From a checkpoint of a small mixture-of-experts model trained on Wikipedia: 24 experts in each of 11 layers, 160 SwiGLU neurons an expert.
Below are experts of layer 5 (counted from 0) of a mixture-of-experts language model. Rows are named router (the router's row for the expert), gate (a neuron's input weights, with its number), up (a neuron's input weights, with its number), down (a neuron's output weights, with its number) and show model dimensions 0-127. Each number is 50 + 10 x the weight over its row's rms, rounded and kept within 0 to 99.
Before each expert's rows: a language model's description of what the expert responds to; "comes after" lists some tokens at least twice as common just before its tokens as in all text. This comes from a sample of Wikipedia text that the model never trained on. Tokens count by the router's weight.

# expert 7
What it handles: Bare spaces and colons before a value, as in table cells before years, field labels such as Released:, and opening parentheses.
comes after: " |", "|", ";", ":", " in", " /"
router:48 47 42 70 45 52 45 51 45 46 38 47 62 51 50 42 56 61 65 46 41 48 50 61 68 61 36 40 52 39 59 60 63 55 52 69 51 48 33 63 67 39 64 41 31 45 54 54 61 61 42 49 60 44 62 40 48 46 62 30 60 75 40 41 44 50 38 46 72 43 72 51 48 30 56 50 41 39 41 58 50 58 32 54 48 32 54 61 58 60 42 54 58 38 42 54 38 43 70 52 52 52 54 59 60 49 66 56 55 57 42 29 47 42 43 49 48 48 53 59 45 56 38 44 60 53 51 48
gate1:50 69 56 47 36 76 55 37 51 61 50 48 50 50 60 46 56 60 46 42 47 60 61 51 54 74 51 57 63 33 38 33 55 48 53 67 47 55 65 48 54 28 40 41 47 56 73 36 51 50 60 50 58 28 60 56 42 46 49 58 49 67 49 52 22 35 62 51 52 52 35 43 57 65 65 50 43 50 51 43 44 53 65 41 54 55 30 51 49 47 38 57 56 41 44 25 54 57 40 47 47 42 71 58 53 49 57 39 65 75 61 46 62 52 49 53 51 54 34 45 48 64 60 46 44 39 33 62
up1:41 43 54 51 62 62 39 56 50 65 52 71 51 52 62 38 47 50 39 60 33 54 45 35 56 62 53 56 75 56 63 61 44 60 63 51 35 43 57 45 54 47 45 37 42 54 45 48 46 47 45 47 50 44 42 40 47 53 50 46 45 38 58 45 61 36 29 51 37 48 33 62 70 40 41 40 52 55 49 63 54 46 55 57 41 51 30 44 59 56 55 49 58 58 79 64 52 22 34 47 50 44 54 59 58 42 45 47 50 56 49 72 38 45 45 25 62 53 65 61 34 35 25 45 65 42 55 59
down1:60 48 61 47 66 34 63 63 35 45 45 45 66 56 61 58 63 49 42 52 55 55 58 61 51 60 53 48 68 57 55 44 39 49 45 45 46 51 39 63 55 44 57 47 54 48 48 48 57 45 41 55 54 63 47 75 61 58 51 55 38 63 46 44 27 42 53 43 61 40 55 48 51 42 51 43 51 53 33 50 77 50 60 50 53 40 52 45 54 68 19 55 66 47 60 54 41 41 46 58 46 51 41 45 39 78 59 56 40 55 65 46 56 80 41 42 63 61 47 40 56 36 51 54 54 62 61 48
gate2:49 44 60 57 70 75 63 50 67 50 39 61 61 43 59 62 51 53 42 51 34 61 40 51 62 47 56 44 45 62 44 48 49 57 24 45 44 43 36 49 68 51 70 50 57 42 63 47 33 49 50 65 27 32 35 45 49 41 65 50 47 51 42 64 58 42 47 52 45 53 41 38 47 67 46 40 41 55 70 33 64 50 38 73 45 57 53 56 61 50 31 58 68 59 54 48 42 23 54 58 52 54 56 42 41 56 44 63 63 47 59 42 55 42 69 69 48 59 43 55 48 48 71 71 40 43 54 34
up2:60 38 42 59 55 59 43 50 49 74 61 41 52 46 51 54 42 49 51 45 52 53 56 60 35 52 51 48 37 47 59 55 28 57 49 52 41 32 47 57 52 36 41 34 53 63 59 45 51 52 44 42 30 55 53 40 44 54 36 44 38 37 41 51 69 37 39 52 54 50 36 44 43 65 61 50 36 58 53 64 47 44 51 32 57 57 58 47 68 40 59 45 60 38 54 42 50 45 46 67 42 55 59 39 55 56 57 53 59 55 43 43 47 50 35 46 53 60 64 48 40 52 47 42 40 59 44 49
down2:46 42 57 59 61 49 48 48 47 58 50 50 42 72 73 56 53 44 45 48 39 55 60 47 57 45 48 48 35 38 54 55 50 52 35 44 62 36 53 47 58 61 55 47 53 53 46 61 47 50 35 58 51 42 44 41 46 75 70 31 43 40 43 65 49 48 43 43 35 54 61 49 58 48 65 45 39 42 46 42 31 49 42 57 47 46 60 41 35 31 52 55 57 73 46 60 46 48 35 45 59 39 30 39 55 51 52 50 51 51 55 39 56 58 42 60 42 55 33 46 43 53 52 45 45 51 60 58
gate3:60 50 32 34 33 48 46 53 51 53 32 48 44 50 39 58 71 53 45 38 49 57 67 42 63 58 54 38 62 53 58 47 77 53 34 42 49 42 42 39 53 54 65 42 54 37 50 36 73 65 54 52 47 48 56 50 65 57 57 55 50 66 54 38 38 59 53 56 47 50 76 49 32 50 55 46 54 53 39 44 56 53 38 38 47 45 69 51 45 29 62 48 40 45 49 42 60 61 62 44 44 68 45 38 59 56 40 49 57 54 57 53 60 36 54 38 47 49 30 55 50 46 57 52 71 38 54 52
up3:61 39 36 55 59 61 62 67 53 40 49 30 38 36 56 32 52 64 65 68 53 57 45 46 55 45 36 47 53 37 56 52 56 41 48 37 39 45 44 57 58 54 44 38 66 37 55 55 60 42 37 63 71 45 37 33 56 36 48 40 44 62 45 25 56 53 53 36 34 55 63 59 44 46 55 59 43 49 53 50 43 45 61 68 51 61 40 65 53 66 47 43 36 50 30 39 56 51 51 43 37 56 48 64 67 61 58 49 62 33 55 35 52 38 58 49 49 34 55 57 44 51 67 50 53 48 54 64
down3:52 66 41 60 42 43 63 42 58 38 61 54 43 46 57 51 50 54 32 39 55 66 47 66 44 47 59 43 41 57 48 49 67 57 48 65 45 40 30 35 47 47 72 38 44 60 55 49 56 56 62 51 35 49 32 55 44 43 40 50 55 58 50 41 48 59 52 59 73 30 48 59 55 44 33 26 47 62 42 69 53 50 54 54 73 47 59 54 39 54 34 31 47 47 51 35 65 47 64 52 78 46 51 49 60 54 42 56 62 51 46 55 45 43 42 40 36 53 41 61 51 59 27 55 60 67 53 64
gate4:45 38 35 46 54 36 55 27 51 47 59 36 45 46 47 51 53 43 62 21 60 73 46 52 72 51 60 53 66 44 51 38 61 53 42 38 60 55 53 54 58 48 58 58 46 56 51 73 63 42 39 28 30 60 42 50 53 53 60 49 45 39 44 48 46 38 45 41 62 34 70 44 47 50 48 36 54 55 50 64 47 47 66 43 53 44 34 56 65 53 59 51 51 40 39 49 45 51 41 40 50 58 57 43 57 33 50 44 44 41 41 48 36 43 28 45 36 47 60 35 60 67 47 47 42 38 56 52
up4:53 39 45 62 14 58 53 59 39 68 51 42 59 62 44 59 25 58 64 43 53 43 43 60 52 59 30 56 49 63 41 39 17 52 51 55 65 36 72 59 47 48 38 48 52 48 57 34 64 57 50 52 75 48 64 46 59 38 39 50 41 51 56 52 55 47 60 61 60 32 52 35 37 49 52 52 56 52 48 47 66 54 42 56 31 65 38 50 53 44 51 42 72 56 49 42 53 56 57 40 54 41 48 48 46 43 50 48 52 41 28 44 40 52 45 34 62 50 36 47 33 51 59 46 48 52 48 53
down4:58 60 56 56 71 46 50 52 41 41 32 58 56 50 55 44 33 50 59 53 60 58 52 47 56 51 72 64 48 53 58 44 52 47 42 38 61 52 53 58 65 67 37 60 60 52 32 43 44 45 57 45 65 43 51 52 42 56 71 36 47 54 54 43 38 35 37 59 35 55 41 39 48 51 51 52 56 43 46 50 35 53 56 40 69 71 56 63 59 71 48 42 57 53 53 49 43 33 36 55 63 44 42 36 56 31 55 48 54 56 48 65 52 42 45 62 41 64 60 44 64 59 55 57 57 47 64 48

# expert 3
What it handles: Place and region names, often after the or a comma, such as States, York, Europe, Brooklyn, plus dashes opening infobox list lines.
comes after: " the", " |", "\n", ",", " in", " of"
router:59 52 48 56 73 49 44 47 39 47 51 29 39 59 50 66 56 55 29 35 53 48 51 52 43 60 40 42 58 40 41 50 60 52 38 43 36 36 61 69 36 61 46 48 42 40 46 52 62 51 62 51 44 33 55 40 56 35 53 53 40 50 42 64 59 40 35 60 62 46 73 39 42 50 51 40 57 54 35 38 44 52 51 49 41 40 52 57 46 57 40 68 54 58 36 40 39 29 33 64 36 53 56 35 66 51 71 45 52 52 60 51 48 55 44 60 42 51 56 56 39 44 46 43 41 51 45 50
gate1:58 53 50 45 59 57 43 56 44 53 58 51 56 45 51 44 57 52 48 35 53 57 50 58 43 66 48 35 60 33 56 68 75 64 29 51 49 54 55 65 43 61 32 44 52 56 41 48 44 58 31 69 53 58 55 56 37 55 37 57 60 53 50 57 66 58 33 63 60 48 54 41 42 45 51 68 36 43 52 44 58 61 60 50 59 61 33 64 65 52 52 50 50 51 52 52 28 49 39 43 40 55 51 43 59 42 60 62 55 69 73 45 44 50 51 53 61 52 44 54 61 36 46 40 37 54 57 55
up1:57 63 53 57 57 66 60 55 47 45 56 40 54 45 49 41 66 41 39 56 45 47 36 41 40 63 32 77 41 66 30 65 63 55 43 41 52 43 52 51 36 56 46 67 81 26 58 46 34 57 58 41 62 43 50 43 55 44 53 40 42 55 38 65 59 43 42 26 31 43 46 46 43 60 59 55 39 53 45 58 41 49 44 43 56 53 45 57 68 62 68 59 50 45 54 55 37 52 37 33 63 50 62 44 57 47 50 47 54 56 36 56 43 42 37 47 54 61 62 38 53 36 47 57 59 63 36 32
down1:50 50 44 59 37 49 46 51 45 43 51 56 47 49 48 53 33 58 58 53 51 44 62 43 54 37 38 56 53 46 54 57 52 62 45 29 28 56 51 58 60 47 51 59 46 40 37 42 60 55 30 50 56 52 50 49 48 37 66 50 64 56 63 43 66 45 49 53 65 41 46 59 33 40 54 42 54 65 44 71 54 55 48 59 54 55 53 53 71 52 45 49 41 46 45 64 55 40 50 48 66 51 67 46 51 37 50 43 48 43 52 61 52 60 53 40 43 71 41 65 62 46 53 64 55 54 54 45
gate2:51 51 35 41 41 58 66 35 39 41 50 44 48 46 50 50 68 46 73 38 48 45 54 49 55 49 42 51 69 66 68 45 54 48 64 40 61 60 45 50 65 53 46 42 64 52 41 43 57 57 61 38 55 70 39 41 51 65 46 52 52 45 62 59 32 52 43 61 58 69 64 56 53 44 36 57 44 74 54 54 63 49 45 50 53 49 61 40 41 47 50 40 41 42 52 32 36 37 65 42 72 52 52 50 47 61 27 45 31 41 46 38 50 56 57 47 38 43 31 53 46 57 74 51 29 55 46 50
up2:35 64 53 47 38 74 54 58 47 40 39 46 59 59 50 65 44 58 61 33 47 47 48 54 56 42 64 35 58 57 39 53 35 45 57 49 43 32 39 47 70 41 45 43 39 40 39 68 54 49 46 56 52 62 36 44 47 45 37 39 54 35 52 55 71 54 39 44 59 67 64 41 45 46 59 56 71 59 54 46 43 56 38 71 30 47 52 56 53 40 58 68 59 38 47 45 67 60 70 43 46 43 51 39 57 73 62 53 42 42 57 50 53 50 55 69 52 37 69 55 41 49 43 55 44 48 43 48
down2:49 53 50 46 61 39 67 46 57 40 70 45 50 55 49 40 53 52 39 60 37 65 45 25 49 46 64 45 59 44 40 56 39 41 47 43 35 42 51 62 31 53 70 62 48 57 55 55 64 57 79 49 62 61 30 39 42 41 50 36 48 38 43 39 40 51 33 43 53 57 67 42 41 49 46 52 49 57 53 51 43 59 58 43 57 42 55 37 50 33 61 81 38 41 38 38 52 51 41 35 58 42 56 50 47 69 57 62 42 52 63 49 59 53 57 48 41 54 54 45 43 68 55 55 38 29 47 60
gate3:49 28 54 63 51 43 59 40 52 49 53 40 49 38 46 51 46 68 52 48 58 55 45 44 61 60 30 61 49 44 56 55 39 64 52 39 39 42 58 44 42 48 19 35 46 39 35 36 39 60 51 44 57 51 59 58 58 38 58 56 39 70 50 46 56 53 58 64 38 60 30 70 58 46 53 66 33 45 52 63 52 47 42 57 27 53 41 50 68 48 49 58 47 65 42 68 45 46 47 42 57 56 45 41 50 36 54 57 45 52 50 44 38 38 41 41 60 53 52 46 31 75 31 50 43 56 57 43
up3:62 62 33 38 29 55 55 56 45 68 50 50 49 60 57 48 35 55 43 49 43 48 42 45 53 54 57 74 60 52 56 53 47 44 61 33 46 42 57 69 46 67 44 62 38 54 54 48 50 55 34 45 62 39 51 57 59 56 50 42 66 47 54 54 46 58 53 62 57 48 42 68 39 36 36 54 34 65 41 57 32 48 52 41 47 43 53 45 57 63 31 55 55 36 54 43 36 50 60 39 50 63 56 54 40 49 49 50 61 37 58 61 45 37 39 44 58 59 42 56 53 47 65 43 50 62 55 54
down3:55 44 45 41 41 49 46 76 43 53 49 50 54 52 63 56 56 62 35 69 53 54 48 69 64 64 66 35 59 48 39 54 40 60 42 50 43 54 76 64 59 45 44 45 49 36 41 25 68 44 53 50 70 49 55 59 60 49 54 41 51 31 58 66 71 61 51 51 49 61 59 47 43 52 58 44 46 49 50 53 48 36 62 42 53 57 34 60 55 63 42 46 74 44 54 54 47 39 33 48 36 49 42 35 47 51 69 53 39 52 42 60 47 42 63 43 49 47 45 47 43 47 67 45 84 54 51 46
gate4:65 51 35 49 54 47 49 39 39 55 60 55 36 21 54 46 63 71 39 55 48 67 46 42 60 52 46 33 61 48 52 51 49 28 44 60 37 46 59 54 63 44 62 49 59 46 53 40 38 39 38 49 40 52 68 43 58 59 46 60 41 34 45 53 45 61 31 54 44 50 18 50 51 40 48 48 46 46 48 54 48 48 63 40 46 46 55 49 62 49 53 55 42 78 56 53 54 53 49 64 25 62 41 54 70 39 66 63 72 62 41 45 60 69 56 60 64 55 81 46 40 46 51 56 44 48 63 42
up4:50 31 47 46 40 40 61 52 46 52 46 50 45 71 39 49 57 45 31 65 72 54 52 56 55 36 35 54 41 60 61 60 69 60 51 46 39 42 55 64 54 59 44 57 51 37 57 58 51 45 55 43 61 51 46 49 52 57 44 22 51 57 56 44 69 57 38 38 39 47 30 42 32 51 50 44 45 49 46 42 53 41 33 36 45 49 38 40 36 51 46 57 48 49 60 44 69 55 47 47 55 53 60 62 62 58 47 55 44 52 55 53 35 38 44 54 63 37 60 59 41 55 62 57 46 38 64 32
down4:66 48 48 62 34 51 61 28 58 36 51 35 40 56 37 60 61 56 51 58 39 60 51 47 58 47 64 47 63 56 42 56 47 42 34 40 48 44 48 62 39 60 62 62 46 35 49 54 51 57 46 45 35 36 47 48 37 71 39 71 37 53 45 29 48 51 41 49 54 51 54 57 63 53 48 62 58 50 58 61 46 54 53 45 43 54 51 43 60 56 35 44 57 42 44 44 37 53 44 49 24 39 31 66 47 69 53 51 54 41 42 45 44 47 35 70 58 46 58 55 37 59 49 51 56 61 54 41

# expert 16
What it handles: Words starting a clause or quote: opening quote marks, With, In, but, while, when, However, According, often sentence-initial.
comes after: ".", ",", " (", ".\n\n", " \"", "\n\n"
router:51 43 47 53 54 48 46 33 41 62 41 58 41 37 30 52 59 58 32 62 42 26 57 51 55 55 51 35 48 40 50 47 57 56 39 61 47 30 27 28 56 59 51 43 43 31 73 51 36 49 68 54 55 26 49 39 60 65 40 51 45 75 40 43 51 50 33 35 52 56 46 31 34 52 54 37 62 49 45 34 50 61 47 41 61 45 48 44 48 45 47 44 57 48 46 51 55 48 47 58 63 69 44 42 47 43 52 58 57 58 57 56 59 41 40 51 46 43 45 68 41 56 43 45 55 71 45 56
gate1:62 51 55 59 37 40 52 51 35 56 42 45 48 48 58 44 51 42 47 29 44 42 55 55 44 51 52 39 45 55 56 56 55 50 55 56 56 53 43 45 52 48 54 14 38 43 43 35 27 30 57 50 51 53 57 54 62 51 59 44 68 57 52 35 62 56 58 38 41 40 54 25 37 50 41 42 33 52 48 48 48 62 51 49 48 39 62 67 68 58 59 50 42 52 48 47 47 49 41 57 40 52 53 48 70 53 23 52 53 60 42 44 56 51 49 36 54 40 40 35 41 60 45 65 56 62 55 34
up1:61 63 44 47 47 60 44 47 58 61 61 59 72 57 54 65 52 55 40 57 41 49 43 50 48 49 65 53 40 45 41 43 47 35 48 45 45 42 52 57 46 59 50 55 65 70 62 46 47 46 44 82 51 47 58 40 47 36 53 55 68 53 48 42 64 39 60 45 66 41 55 52 48 36 52 64 47 52 48 49 29 41 44 55 65 61 41 51 40 64 41 72 41 38 52 51 68 53 46 26 47 54 47 55 46 47 54 36 41 36 50 60 42 42 60 51 44 36 62 43 48 32 49 39 61 56 47 55
down1:58 68 56 40 50 38 35 56 51 20 44 43 58 64 67 53 51 59 58 46 66 44 40 34 68 39 54 50 54 43 54 42 50 66 68 63 32 57 44 60 53 48 44 52 50 51 41 57 46 69 55 48 44 66 61 39 34 57 56 42 58 64 42 41 56 54 37 26 64 36 58 40 39 52 52 48 51 70 53 52 53 38 66 47 49 43 52 73 44 52 50 49 45 41 55 42 57 45 40 33 60 44 57 65 48 61 57 51 69 38 47 52 64 54 48 26 50 58 54 50 47 43 51 56 63 52 35 53
gate2:47 69 45 69 56 56 52 56 54 58 51 31 43 67 47 35 47 53 61 56 51 46 71 42 38 75 44 51 39 41 62 44 58 46 53 50 59 39 35 58 62 63 35 41 43 73 55 47 61 60 71 59 50 35 65 50 62 44 53 75 51 35 51 39 41 54 28 56 45 54 65 41 38 73 43 39 56 55 48 47 48 45 52 67 46 42 56 30 72 66 31 49 55 42 31 51 47 61 47 56 57 48 52 48 49 67 47 53 50 34 39 64 58 47 52 63 28 39 54 46 63 51 56 67 44 56 51 37
up2:48 53 47 55 56 57 52 53 47 42 61 35 70 39 59 43 49 43 53 58 61 42 41 57 54 34 61 68 51 47 52 52 36 49 61 49 37 49 28 26 47 60 74 62 63 52 66 29 38 54 55 49 50 38 41 54 42 36 61 54 50 29 70 46 53 50 47 54 62 26 70 71 68 50 52 46 59 41 46 47 58 54 57 48 39 60 59 47 35 37 46 45 28 49 42 44 58 56 66 45 45 33 39 40 26 42 39 51 33 49 57 50 53 41 33 47 61 59 46 32 41 49 56 55 32 56 66 55
down2:51 52 44 51 44 37 62 53 42 48 37 52 59 48 53 51 40 39 58 50 36 64 58 44 66 40 38 49 46 45 66 50 67 58 49 44 56 49 49 40 55 42 66 50 43 47 59 53 55 53 32 50 49 33 31 25 50 60 29 61 60 50 61 41 47 33 39 53 42 44 59 39 49 51 46 78 49 34 52 59 51 49 58 49 48 48 68 40 25 35 41 43 35 74 47 46 46 70 48 69 62 40 61 36 51 56 67 46 43 51 57 57 47 34 52 49 57 54 56 55 60 57 52 64 61 54 49 61
gate3:39 42 33 46 60 19 73 43 44 63 74 50 58 43 44 41 36 45 68 47 66 50 44 40 39 60 45 64 66 44 47 47 42 46 61 50 27 44 26 40 46 64 37 63 50 65 63 52 52 59 39 56 42 59 67 33 64 76 47 65 53 44 46 61 58 61 38 55 61 37 42 46 27 60 46 63 53 52 56 72 49 63 36 36 43 39 59 64 57 61 51 54 56 49 54 48 46 54 32 57 52 47 56 69 33 60 55 38 59 51 47 31 64 49 51 51 42 46 59 46 50 53 57 51 51 56 44 52
up3:56 44 47 33 53 46 55 36 48 68 54 50 43 58 58 70 40 30 54 60 34 55 68 44 50 55 51 47 43 53 59 59 43 49 52 56 33 49 39 56 58 66 34 57 45 52 56 50 70 47 63 61 26 29 57 43 48 43 56 51 60 50 54 66 32 37 33 45 53 52 44 64 47 46 44 46 42 33 57 46 45 38 38 43 47 58 40 68 62 64 40 46 39 49 50 45 58 53 65 66 58 42 41 35 58 40 48 56 43 38 29 43 66 50 50 43 43 36 51 57 31 47 63 56 45 43 63 46
down3:48 36 36 29 67 68 59 43 51 55 44 48 40 53 46 44 31 47 59 59 54 47 42 47 38 51 52 46 28 25 56 43 46 59 36 56 55 40 33 41 64 41 34 54 58 49 58 40 49 48 54 46 41 51 47 40 38 56 53 54 56 60 17 49 50 52 59 54 54 59 60 42 54 44 59 66 62 66 45 42 71 51 44 59 32 34 49 61 50 52 47 65 51 40 42 48 66 60 60 67 55 46 44 36 59 60 39 52 47 37 51 56 49 54 61 37 50 44 59 31 52 42 50 51 38 44 47 47
gate4:40 53 56 46 54 68 33 44 58 54 58 45 52 67 49 44 45 37 51 58 31 59 62 54 49 28 38 36 57 61 56 67 45 46 33 43 58 58 58 51 59 66 39 33 52 43 43 46 45 49 38 36 40 42 53 54 45 60 52 68 35 67 54 47 49 36 33 44 47 57 66 55 72 59 38 45 54 71 59 60 47 46 40 45 34 38 38 70 44 57 44 58 44 37 42 36 53 44 58 52 54 49 41 47 61 57 47 60 61 68 55 57 47 42 49 32 54 53 46 47 52 65 56 38 61 41 36 62
up4:25 38 47 46 64 42 38 51 36 51 39 70 31 37 52 54 60 45 46 49 68 29 45 43 45 59 46 50 47 61 59 29 50 50 46 41 51 59 51 28 44 48 67 38 49 41 39 63 34 59 57 57 53 62 64 48 47 40 66 38 57 52 61 36 37 40 37 35 60 47 63 40 54 39 58 53 51 59 45 69 50 35 49 60 51 48 53 48 45 40 52 57 45 56 51 46 42 49 53 60 48 50 54 49 51 37 52 54 50 51 36 61 46 47 50 53 40 67 57 55 64 65 16 60 48 40 52 33
down4:56 47 53 48 67 61 41 56 45 48 51 60 58 46 51 72 39 47 53 60 39 40 45 38 46 61 50 46 50 47 48 44 55 67 64 40 44 49 39 52 60 64 48 47 48 40 48 50 38 55 72 63 39 49 46 51 46 38 48 58 69 55 52 43 51 56 42 54 48 47 50 63 46 58 57 41 60 35 52 46 58 57 48 70 47 57 62 51 43 59 51 48 45 40 65 72 47 50 34 50 62 47 50 43 53 62 45 48 68 38 40 51 54 68 41 56 47 64 47 47 57 49 46 40 58 57 35 57

# expert 4
What it handles: Function words, mostly the after prepositions, plus was, is, were, he, and paragraph breaks starting a new line.
comes after: " of", ".", " in", " to", " at", " for"
router:54 37 37 47 55 45 61 46 47 52 46 40 56 51 38 56 45 68 51 49 42 42 37 53 54 55 58 64 69 49 49 49 45 57 55 57 50 45 61 53 72 38 48 34 42 41 57 67 48 40 51 47 61 45 69 34 53 51 43 55 47 52 40 35 45 41 45 49 38 56 59 54 35 41 43 43 45 60 44 35 41 55 40 38 53 54 52 56 61 36 44 41 42 49 47 55 48 49 64 61 50 49 35 32 52 58 57 73 35 37 54 73 50 49 38 70 57 43 33 53 53 35 62 61 63 47 65 40
gate1:54 47 55 54 53 38 48 53 56 43 35 37 43 42 42 48 46 54 56 70 55 28 46 60 69 41 58 57 39 55 49 69 50 44 45 40 43 34 62 38 48 62 46 40 57 48 44 50 47 61 53 51 54 57 55 35 47 46 53 49 61 52 51 59 41 61 30 40 38 30 43 59 55 27 53 42 33 53 57 64 48 45 73 57 61 43 52 49 53 64 61 62 51 44 65 36 46 63 60 58 19 70 26 57 37 59 38 24 29 58 62 56 46 58 38 37 28 48 48 70 52 35 58 46 51 46 43 56
up1:57 68 30 66 51 60 62 44 32 58 46 51 62 70 71 63 52 56 62 40 56 49 62 46 61 45 46 55 40 35 43 31 55 47 50 58 47 41 76 44 54 71 59 65 62 66 51 39 43 57 53 58 55 36 36 32 53 53 53 42 55 32 55 55 46 58 47 51 32 46 56 40 45 40 53 38 46 63 49 34 61 57 57 40 64 47 32 53 48 38 47 49 78 64 56 56 54 55 37 45 48 58 49 70 61 51 51 68 60 56 38 63 72 55 55 38 47 49 51 51 49 44 51 47 44 55 49 57
down1:60 54 52 30 59 61 63 42 66 48 69 66 69 57 49 53 45 55 46 26 48 36 56 45 72 47 54 49 53 39 47 62 46 59 62 40 58 58 51 45 39 47 56 57 52 51 52 37 53 44 31 68 48 55 53 53 35 47 38 45 41 43 54 32 42 49 55 48 57 56 37 48 46 54 61 49 65 31 45 41 55 67 41 54 66 45 52 47 58 37 49 47 63 41 40 27 64 44 27 43 46 17 52 45 40 51 44 52 23 38 45 30 52 47 41 47 50 54 52 56 47 55 43 77 52 45 66 46
gate2:60 38 49 39 52 42 56 27 58 45 42 63 54 48 43 58 34 37 54 55 32 43 46 45 56 44 45 55 50 65 58 26 43 57 38 71 60 62 72 54 32 40 36 66 44 31 42 49 62 45 47 35 49 55 46 56 38 44 39 60 52 42 39 46 54 51 58 55 62 56 44 58 43 41 45 34 60 47 50 39 52 52 55 47 65 58 56 68 50 56 54 59 49 43 51 58 60 48 48 66 43 59 41 61 62 28 50 50 49 50 53 37 50 56 39 59 44 57 50 39 57 32 44 48 42 34 67 49
up2:57 57 42 54 59 65 49 57 34 41 51 48 50 60 56 42 64 55 42 47 41 62 48 49 41 66 47 53 41 51 49 54 55 52 45 42 54 59 57 48 64 60 56 53 50 56 51 70 31 68 51 61 63 67 51 52 47 51 57 47 53 36 53 54 47 54 61 38 54 38 55 31 64 50 58 73 30 36 51 53 31 57 61 51 50 49 41 15 55 51 56 65 61 60 43 59 56 56 40 37 66 56 63 38 49 50 60 52 47 52 51 49 62 50 60 29 54 51 60 43 49 59 55 51 58 51 48 50
down2:55 60 55 47 52 43 40 63 39 45 48 52 26 59 42 36 53 67 54 66 31 36 46 56 41 42 58 53 67 29 49 46 54 42 63 44 42 55 44 43 56 69 68 26 64 44 36 64 47 45 57 58 36 54 40 62 45 44 59 27 44 58 49 58 50 63 48 43 32 28 46 52 71 44 43 35 41 38 54 65 44 61 47 38 50 44 53 54 61 52 56 69 48 64 42 49 49 41 41 51 67 53 53 53 45 57 51 51 55 56 41 43 63 36 55 53 56 51 43 34 40 74 35 58 60 50 33 40
gate3:55 43 48 52 43 42 45 58 52 47 43 65 44 60 46 33 40 62 47 53 55 46 54 49 60 51 46 60 48 64 43 37 37 47 63 41 36 35 45 45 68 46 68 41 43 65 46 43 57 31 55 70 69 51 46 52 54 48 53 46 51 38 69 43 56 41 53 50 51 53 59 59 59 39 45 45 41 42 45 48 40 41 45 56 54 48 42 56 41 53 42 51 49 41 48 43 44 49 45 41 53 47 47 51 60 48 42 43 62 39 47 67 51 49 30 40 59 52 41 66 66 48 30 49 55 35 43 60
up3:41 46 44 59 44 49 48 47 68 71 59 53 47 45 37 59 36 34 27 46 59 49 49 41 57 53 69 55 48 48 46 31 55 46 46 38 46 48 47 44 47 44 52 65 45 43 61 54 61 57 59 46 54 32 43 58 56 50 43 29 51 61 42 49 36 53 39 65 53 51 54 57 50 52 52 62 40 50 44 52 40 53 52 50 72 61 63 42 49 37 40 60 54 67 46 73 53 48 56 62 48 54 42 48 36 69 46 21 59 63 45 60 16 36 48 33 54 52 38 60 44 49 36 51 63 63 40 39
down3:38 57 60 59 42 35 39 60 55 52 47 33 58 51 60 45 51 51 47 33 61 50 46 45 40 44 44 54 56 58 56 44 54 61 64 64 28 41 51 51 50 54 55 48 35 62 75 54 51 41 55 44 49 56 53 44 46 40 53 46 43 47 56 31 64 46 40 43 53 47 48 49 54 42 49 50 42 65 36 27 45 55 41 50 58 47 56 37 43 46 48 45 59 61 49 38 44 59 76 55 36 48 52 58 52 50 44 52 61 61 50 57 40 48 63 39 48 30 49 54 47 51 50 42 36 75 41 38
gate4:42 36 39 60 46 40 58 43 50 36 47 53 54 42 55 58 55 50 39 71 61 25 46 45 57 35 56 56 50 43 58 47 40 61 49 67 45 49 43 39 47 48 58 63 59 46 54 54 55 49 48 59 41 62 53 35 48 55 46 41 65 61 33 69 50 49 45 36 47 49 39 30 50 43 49 50 41 36 54 48 56 67 60 41 58 38 57 43 47 44 37 49 47 61 58 49 27 55 49 43 55 49 42 56 39 60 42 27 43 55 52 53 46 51 46 56 61 54 41 46 74 61 47 48 42 47 40 75
up4:52 38 42 43 69 42 54 46 56 42 41 59 49 44 50 47 61 35 46 49 46 64 52 49 32 50 32 44 31 35 42 64 49 22 66 65 61 59 43 33 54 32 47 73 47 55 51 51 48 35 42 56 66 48 67 44 52 32 52 67 62 39 38 71 56 55 41 40 44 49 52 46 71 43 47 64 40 45 59 43 39 54 66 33 45 50 34 61 54 54 52 33 62 43 55 65 45 29 51 52 56 50 47 44 52 55 53 52 63 49 66 54 56 54 51 53 43 59 60 42 63 32 40 63 60 42 44 52
down4:30 61 60 55 40 39 64 77 64 57 62 45 57 58 75 53 74 55 48 53 51 54 39 47 66 57 51 56 47 55 55 54 51 60 48 41 32 57 60 70 57 74 44 57 39 57 47 58 39 43 37 60 44 33 54 65 46 37 53 49 44 47 64 46 51 50 38 48 31 46 57 63 50 75 50 41 45 38 71 54 43 43 57 26 48 45 59 35 41 50 54 50 57 53 46 59 50 61 50 48 46 40 54 33 41 48 49 54 35 25 55 52 50 46 67 56 43 26 55 57 62 47 67 59 52 31 63 58